Weights of a small mixture-of-experts language model, trained from scratch on English Wikipedia: 726M tokens.
Below are experts of layer 3 (counted from 0) of a mixture-of-experts language model. Rows are named router (the router's row for the expert), gate (a neuron's input weights, with its number), up (a neuron's input weights, with its number) and show model dimensions 0-255. Each number is 500 + 40 x the weight over its row's rms, rounded and kept within 0 to 999. Numbers have three digits each.
Before each expert's rows: "comes after" lists some tokens at least twice as common just before its tokens as in all text. This comes from a sample of Wikipedia text that the model never trained on. Tokens count by the router's weight.

# expert 3
comes after: " ", " |", "201", "–", "200", "202"
router:501463472495532480500468512585512530491604505487521488574546504484505469386436479556500444575476526487541456486562440561471509484509548554519506521517491448475503562494449480560565521488493469476566499563467574500448513496483475577546466513486520414489506484452514532517528424487540523535482563486473511504478498537456521540417516516453458470537453543425477479514458511465505483468495497422527504499466506471432487487570527577498512431489505571529512489449440498442466508532464517581493502454528432523572502512504453511569453510497399478471440536524437458470553436561476555499465562459470555415542514482547550502528488507545538514456556450469462531576519519468525569526474436515448441520556529512523544501526470482535485518481532546543473487452498424530487481531545503
gate3:537563443578550451491505437521493466515516563522457515474543476523623506478500471475525415521497578504494527494461531499523506463497544517512515386510536510509462491498550454509523443584542475558480467498538522467493425462453464524519550559457511542513533423474445476528546557522489452544517534567542522453470544484439451502497566480496491483465462499464550498485461565508476514544502494498417508550422500473547500545440537429486485487542572595458491572485488497538494494493441519521571508577454480477438637513479480476523494509463490443557467503470520476485485488512503476484545577475480489483538516449538409527465499517551478530539491495487483486519435585484560524427427449530463501510531394457493528446510495486502523482512528488529490549522486529428498522458510526
up3:522508496483497541475506536476486493533440441478466483472453499462459436488459486453507479546546462505544493561489523523439430460502498499516531507531488510503464419483525533430447502413486537430447459490487478556490484483506486531483529518525539534543401555482495524456447477500497420549485502557457480481527534492593540483494478468510476511474531461492445483494489543475546544476489553494517432562473505527486513490505474486521420544469479489486551493525506493493556525496517528470586598521503510456557525432586584519421501469521393437535503544480446472554496521579506496503589486569475502527505471524468584511526489515535477470516490534422533483448497508505392524608476516504509547556474513539482366481440477554511501454489478532507566529478461536439457512444495417
gate4:547497496500502435478512487510514548524509446464557474544542494468482441498483462506556445466510510482503486521480494563507509519491543557502490502566482474588510517507441511505521470453521477575569536435502516493423489480500451513568502521518462585538432509435480531476525462509453465502540492483526544534496522493486469469535462510566523485550502533463494454521458529562455481550548543518472494478503469517459455521494531526460594446446503549545535547495551548478427485439457535562481495427530503505498583479434472489590509478505511511583438478458623419485522553435527494500509597518524502456469581576486479497541550489606535522471440464527475469524468465446453514536460521518526521573509485400479565499508524438491538565514457565495518537458494546474467468447563540
up4:530490508501404512464509495537494513499552510461496467468518502543456524431519571606473490448535462527517545553427457518484491504512457516486472529545505505463533479480600453468508482462467517478497495538569499485500524436492531444506520411589518601557572453487496521507472553541492602529564428409474522510491490488543466477517463481556518464487536460532422577524475521561519579445486475493497526495469481522481513439549485494513491480539520448464516461561491480486499520410567411499477517569460512496550520526395476430448497469514532447453568515452504506520507460526448494492526487537500472535455543526524510513500526520456488527456454476561485529494576551538550495439508463530496498493501543443462489530476487528502508471505580522518560411447426559486497508467588463
gate5:541521441523493524496488442533579465503464474508558441444560533470478461534524489479483551540461547506512542466445557482450438436477449479507534466491489480465580475499577584440494466548532523412486527451502557478391542506514539506433484547521557463499552559448499499491453465534500515441416474469495573516410513473482505557496474430525458472520530546496439429512525431522546450521491484487522508436482519468420490545465405560489480449429496473550576490450528444483520581541490532478520535560513495516514483492485593499535471532529518446488509489442545514486493509535433489531509437519473502554517472517478545579547459528535477516569462503451509484512482553441483504524556537568466487515473575518532460500517482493478529470447508505463459534521492499549585517472558524
up5:500493534482537475457534512465464551398515488515475520514476514494538514440490485444463409492492563494492444466493539483447458446476515467465476446459503487444508524524543396453486573507522529461453468494537522484457517503450481537536442461514583458479494506455521447480513545537480513494518527527506527510525406475477524487544545459540458493560459504468433459445521455520480512462515567498454512447489486537467524547523420479589445518493519488495552456504517550515441471416549510456532491503492476449493483514511500558421562467458538473518481507406464499539504462472528499427486500423495525516427533584525447460466549522496396512519535553510545590536591525482440481447401537460499523403484470437534513519480470524494462558509523478525487535551448477526439584499502495
gate6:444487564467424542473551496521487488505459542498454393447462539552437454434403444397516499503566419435485517497463519430465530519517534484510482496469504475488439500468418573529517502473433491485509528465551521511484474452428531461499509505599471531501512505542473478534477470611486497475523514529514528483507495508432529498617496489520544499480470523464447452550515506472574543554457527504498479500495489469412481517470492485499465501466519485450485514557472530481546495536519475542499532460532500477541464539424495520429462485496486469574432531470468530400536543490492517510578448568562498456529461497519489519501479564490573499443498569474481470494452459525514553467474506495446570472463466462495538446509518504500458483452509461385502518507558495535463512571533544
up6:408530594490518540527491520493495485456495493549506437499483510575488482604493529520522489487531523546467499507537507432581520436522573511540447457470508517464518466443480537449554512528493465514541486457501507466593503455484459457487494487497458516462502441483520509467466549487466524451574541490512516540482460472477573557481510537475465486532492473483384440485497575490453460455518451408470494552498502555577549528475483448510485464497475533454582427429571490543469511528504530524508510451473556475475464509534541476545464497466533542467403486460572548602498522516506452496528417464521450509471535513477464505438402495547561516484519418542569485503450524530484514530493582387506528528450578516505514509472539566496525527511528545499518477489514520512512484529475516

# expert 5
comes after: " ", " |", "-", " (", "0", "1"
router:430515527545500428501494472601532519537538467494529475465589493482478497482478415459527505471550555567422546514566433514501523563474534559465531520520509494420440490505438516458487474464563455474495455535471461545508495468508474556524494433481587492530533538486473527479515470487427453462479528518505498489528516520485527570437504519515469470505479519534464472461497501528535483490520515475441513519466416475543451424467521517473469509560547638456500512475473414466470524605554521532518489488495538585546458472482442514559459521526526433481498530464454494461463530554478425467557532476516538504475472511460589444462489545512493499484507468448467528581493525476528550519476486477508502505554554466544546397502529534458436516456563535496542547470532510477559457437455501
gate3:457451550505522472535490532487519547433472550451514472538428449428532539450476450477431529566546524526517513465510426483507467475552459488518566505470532473580465542477503507540524524524474531489493503538582508509457459499551491506536446466510491447523535391457456454400464496601458490555543479419510512503503509539410469580562545450471503469461501514523467477516487482552509541444571580462543510511625485487490548522480486479503527512486485562493590496521448453487540448487508530552449505502482527478470462432478535486474519424521500463484495440518475460513523467483455521559522442490469459538523519526527468520503534594458502521421510518447505504417530509505462511477496482513470502556547503520523536476500532490411544524469443491484523498576495453562500447540577568
up3:493543494509492477455481542430462483552529490481551501502515482517466455497530495477471468523600484511492471494443488487522556486421487529491427520522531514526468533495536505488525462467565479420523462420497484450516496408507527499502508507525444502479465533459546525499477568565526486512474530471464479503496451514578527413528429512411537518556508462499465549582438467528473517474539500521534549480501558545532468503509426509429468475494543421489443559457557570469450520527462528508472416531577494477512583522499402518460494448547480567511521582539562483541487568450495444453528567490448454458502508490486455577525509418510511544455506533493493565541503468430493488518468544446486441503475510507498541492535476500444557554584524532494566442468465587474478509501465546
gate4:531502515468498545492441511475469444505509589460490485494456460529515508547509462470475461461566470483417540473522437475514525422468511575513481524460592490513464567552551478513521478534450463507484438516567468462525469509533499505508498508468486549498560466550486469501535569560473573507493563528505526455459474509480514498489502476483510456474454526569588488544537406511553526563488455511512513472513481464499434570528532463470564451483512457576444447471557536425480513474526528510498559548540528484575492533509546489561510579479518543521530497565550593511540539432553560474576487472472498521454506464535461518478496543524442495419507475440464455437470532493451505502541431454490600476487542501446524457516447446581531577437508499502513499498503541497494464495438570
up4:480464480488487492486475540481536483497480565462458556525497505493428463524482458466518564499495596537479497503476540542568505478486556492603503493524519527525569577514481455528471531514446478459488355534475564524457507557493501477486452490525508519550452564477469447528544520566494543505434496488427469508492375479480450490569452491455502513498567472471522490553506451519511536505481470479504542449447493553556501516535527548518568562460530459525401558461507514433468533418504526465464449546517486507418472610468474484439500559520545455460512421513474439561526538512541497484465533560508476534521508507575484544489508482513549482497477488463503464475542469542442479483462480473452509556533459543557456523451546540503543487568468564484538482492498411545490469487529502
gate5:375489548497474431516522545526501509459555528507479575588378513550516464439493497388457542534491525490488468544514465467439546513534535479512473473463465498543477513521468558554553538540414486549484489466548495503581542524515536466461448470517548519523568494563501511516514493584446559537420526530499533494515576506446430556514518414475454500502479449500512483510519514500502447508439529511486521485467447487520500393479501483536427481523596495531491480513458459466504548491507444563501527521488478498531510532539550584480537499455506532386511498516548511490528391485559489499453458577523459494448501418469505520456478470505493493512553445503514457456525539523514512487460451429553499493481437514477466484495544481491490488463474513479450472546490430513564532500496496
up5:475480519503531481496470472464540521459410538532486492498466540568433520500504510488493506496496597450479510476479502423506425456539482550482495470531479482441525506533484524477525513470551531512461478458460511487489504457472558490496497465566434510446556513518508537606431584540545542471535521541469472495490453480555416518419524513530524519567496523479467446492471482587459529552444535440480492526483472585545489496526478486513546522549440473493599595550523518471556458452530515486521491479478506493543497501511574540511488465470549474445533504477581528546534493488499510543522517548481470478548488504429526449540483492448463602439470513505531497478592582494452435469529548507481522431462484458519524565500499540530379571470457404465475514494415534484470489480508511
gate6:458550495444497477502471575524466585449446537475470454568541521523523485520459465403545509460466517513501474507436456498522511520531465540561482577429471561490475476491475499487475575585497526470533460438429557523500491509484488531506460531525484529528524472558480435452485454542435501457498441611526480436503551477462502484466514620588415463493469472460434540479471509537394480462473556509535476505475475447501528499527449558537552512449554481485549481412524486533480499532424519538502498468486458514439480521519488539551494471495497482462495512528489381521420505412527435528509537484542563507512460519504485554573567488482524549544465498454488500479469506532466566529496513509488461368546457468501473471520468521480505536505519502480516476500545500495518496509517525
up6:541494467467491459496549564540508482502466447495470507471531385537504507483463479487458408493455533503469445488511452488487492544494452512459488454488487555567532508458537427509472511475551503477506527469460562511493468532479478474472462452488540456449536452578483471558526513439487456503501582484466446507499595519575487449479477496563445454441533512498495466480436472517465532448413521420498492465554555537511562518482466482464426492523486498512517463527563506495528528469449518537502562514514490473532433492494461475549543601478506494554511568478551539533537489449561467484497521504505476533550530507484480535446462542560532438522444642570491502480505466598492517475474567523471523520495565445520402525488488532471499457538549495567479481418543459536534448476455553

# expert 7
comes after: " |\n", " of", ".\n\n", ")", " in", "|"
router:494407532472506483537475493516487480533559435464492494509572464459505479438509450487515445530502495475493498482502539496520542589480567438560481509569476469514503557505479561533517572498509532504563484471465547460473484541469540504516521424537461427510520492553478515490479499454467501497527457450515484491494466516449494547359522465504525455513470545488491480518511513497527491492436496531499503458524493516496483478592538479487505431479524587510469520532387521452501506506433496472538468464442518596527501497418490478565449430557461472491437477513467539494476435516522507520497441437508573512459484532505522492542484489458487528523518484451530514536465487438459565530499492579467420550443595515547573395503492526571475556613530482514465553538544475532552437451497517
gate3:526483527451542517498557520489524559454518442517513531485544498481415459485584463509513475477507541536521541501512425482553569530464490532536484433473458485466504477493536467535535478541547539387439507597532480491503488455517558510470528448389469572454531438523472541483488462520505545509556498511501532512524458487454486501464469501489497546489465508467549492527476486535449403563474463494476480527470533519491568472530480494500613479496510543506534458512441451464539502512523522455459487482472562512526496497487526527521485511574521471423476471566458471562401494446497429475489494520534506451534505486504551506484491524522591470538487467418576496571467508451509512468533490465469463495472396546540477464435473497495501404562470465482584482558398484590536497547492516
up3:507500546541509514577536454454511505514487498500455479519482530541490489556589477545511561521479494476445532485563453520563505466488467547504492463445484527417473546513510458535549496514527493551463536511451475535496566405530572471439493483516475586509570422533456533458564501535489500439535500549555546537436545449471455486478541495514482477449524479501424479546476548505445451540481493425526475588514529452505485443482513430452482429508536580508546487531527459454549561532448548460444475510529515452464517534433496505511472439467532552408403467589482504496433504482518463474469511499553562443549488501508502515461478485499481517544527539483579484517507499469467501490494461514493469530446540483527488507501607477591500501574529592495563516481527462557523516544511461
gate4:527459529484464461520512560483454538536568581522452551500504530587534495474404561499415438500527431535557487586494523474469497509477493514511558504492417501484514469525395469575512481504527463511482485500475493545481456461483502485523501534522447489422474463532615467480512578524537470491544484485456401473509492499510508584404504464500510542517555467510540524492525489498483488477452497522514535488481503567474517545513464446489421554518483439483400532502445516511488481417544558464501541469555504449550472554536474449436474463434499553546469581548471479470519543624467503515516482512523510468540503500473539525577474475582507551522499502503492545521425509477510469463491499476511501546499519557492525476446520552449488541479455425472515504526448467567529478517490446
up4:506555436552473415553522528500519544483455506429527440492513491438510504496557488549482539490451496440591559516536503435501543455510487490497520513467508495511517515530490437515577572528465501513605538471487426506441447536584473529483578412424554528504497511486563505539484463540502509494512434483492504524500558474523488450485503563502434489512463439494430478526458440471513488534556515422536470534488559529527508483516417516484521563460541514479486441506471471480483560501560478425544516594513438521467443467420469495495496537461486505547438469417547532552503495460470450506475509425498459509540514553464452494542526472446461531519466444548566463536599474524515522513526438555515451521533565463493555515483537478496513565510504532487496447545500487564562502541478519
gate5:458530489484454572551502499547501468466519535497492520478503518494496535495468490487469546588469529511475554458551455451545508425512472476474529523506522466485492494391556505548504489484540541478511604511476509483400472475550551551585499518546569502571497522425422536485564457522482471532533454520481552450531494503514433472452574570580464437478506533544457512473511598521452501519503461545514541551462468517551482480506468435483613494460529519563517514498525535537505508551495502474451463481457526411464519481526496535563543469483552505512535492479416484476468446535537467539454482446499482496486401510498498508500482480491503454522644513466539446484433504492530459509452509448520458490552479516561470529553506421506506486526490531462473491589477555493438501549475486
up5:527464508531504466540431525565520532444532477459513460583497536516510561591521531471496492471503497633472541502578494407509489527580551423528497587490564485502483470474507571504465469434507506452483537491508461449470472477471529542524437457523461465538585489412513493483479506508497536542488492517492515464481513424509444463511497476494461521454466583499486589506556482538497481465525543543516508562444498500456538471486549496461539489529435439537542478499548507519493503500475528563539502453479426562489546508515533432575420499475471503464512442461434499437503520496497520512528517448472446506505485476464481522525527526438567499604516549561517486565503477501500506480523517574576510449461414474496547449438525525487484523544568500554429492575516491536452532510492461
gate6:455524464453543488514470487463562473447505504576489482508545525470471496489445537459496555551442468448386452449502542568464485514456546528494455450540522568476435546474476461534561547524484500533549454492500503493544464479502566551480514507465505510535438470557507493440442507490472456515502550443460581478532474584464372510471501520540526585548467478502595468526514493522471479527425515588567504472396458481523475486556480536561543471455496504530477504504504463492470468505438498584461511538516437521543527500507538549471546473525550468528501447521437516493455465524482564506507577465518462514528500504490454493476502415472460457486584521498459539477512480583477481491511475495577475547535475561522400514511496501518538489458517519472522523406545500478495559449522515
up6:479501473492492541514517475544493529475498470505459500533432445472553595520544562542477544440453447494505523498493465551474515483548515576481522535542524451530492476479509474567470439473481544540524529558517567444440420582501487486589463493589547472483504535535519531540554467431498508512493493504523517526510531475399455535522498504563479473509429490552459538491469548455511444494508555510500534450504523596576536586474502469468424481512535563436474541537525620529529533516535510488526509474511427520520545505439514511501494479489451488494512490496491513529499544453503522474549452490433521460421501571536451415503545499518478535483500551539467531505523483578532505540450520543484439465514505498565403458477455488563464465480497560531396522539431488471457558512480467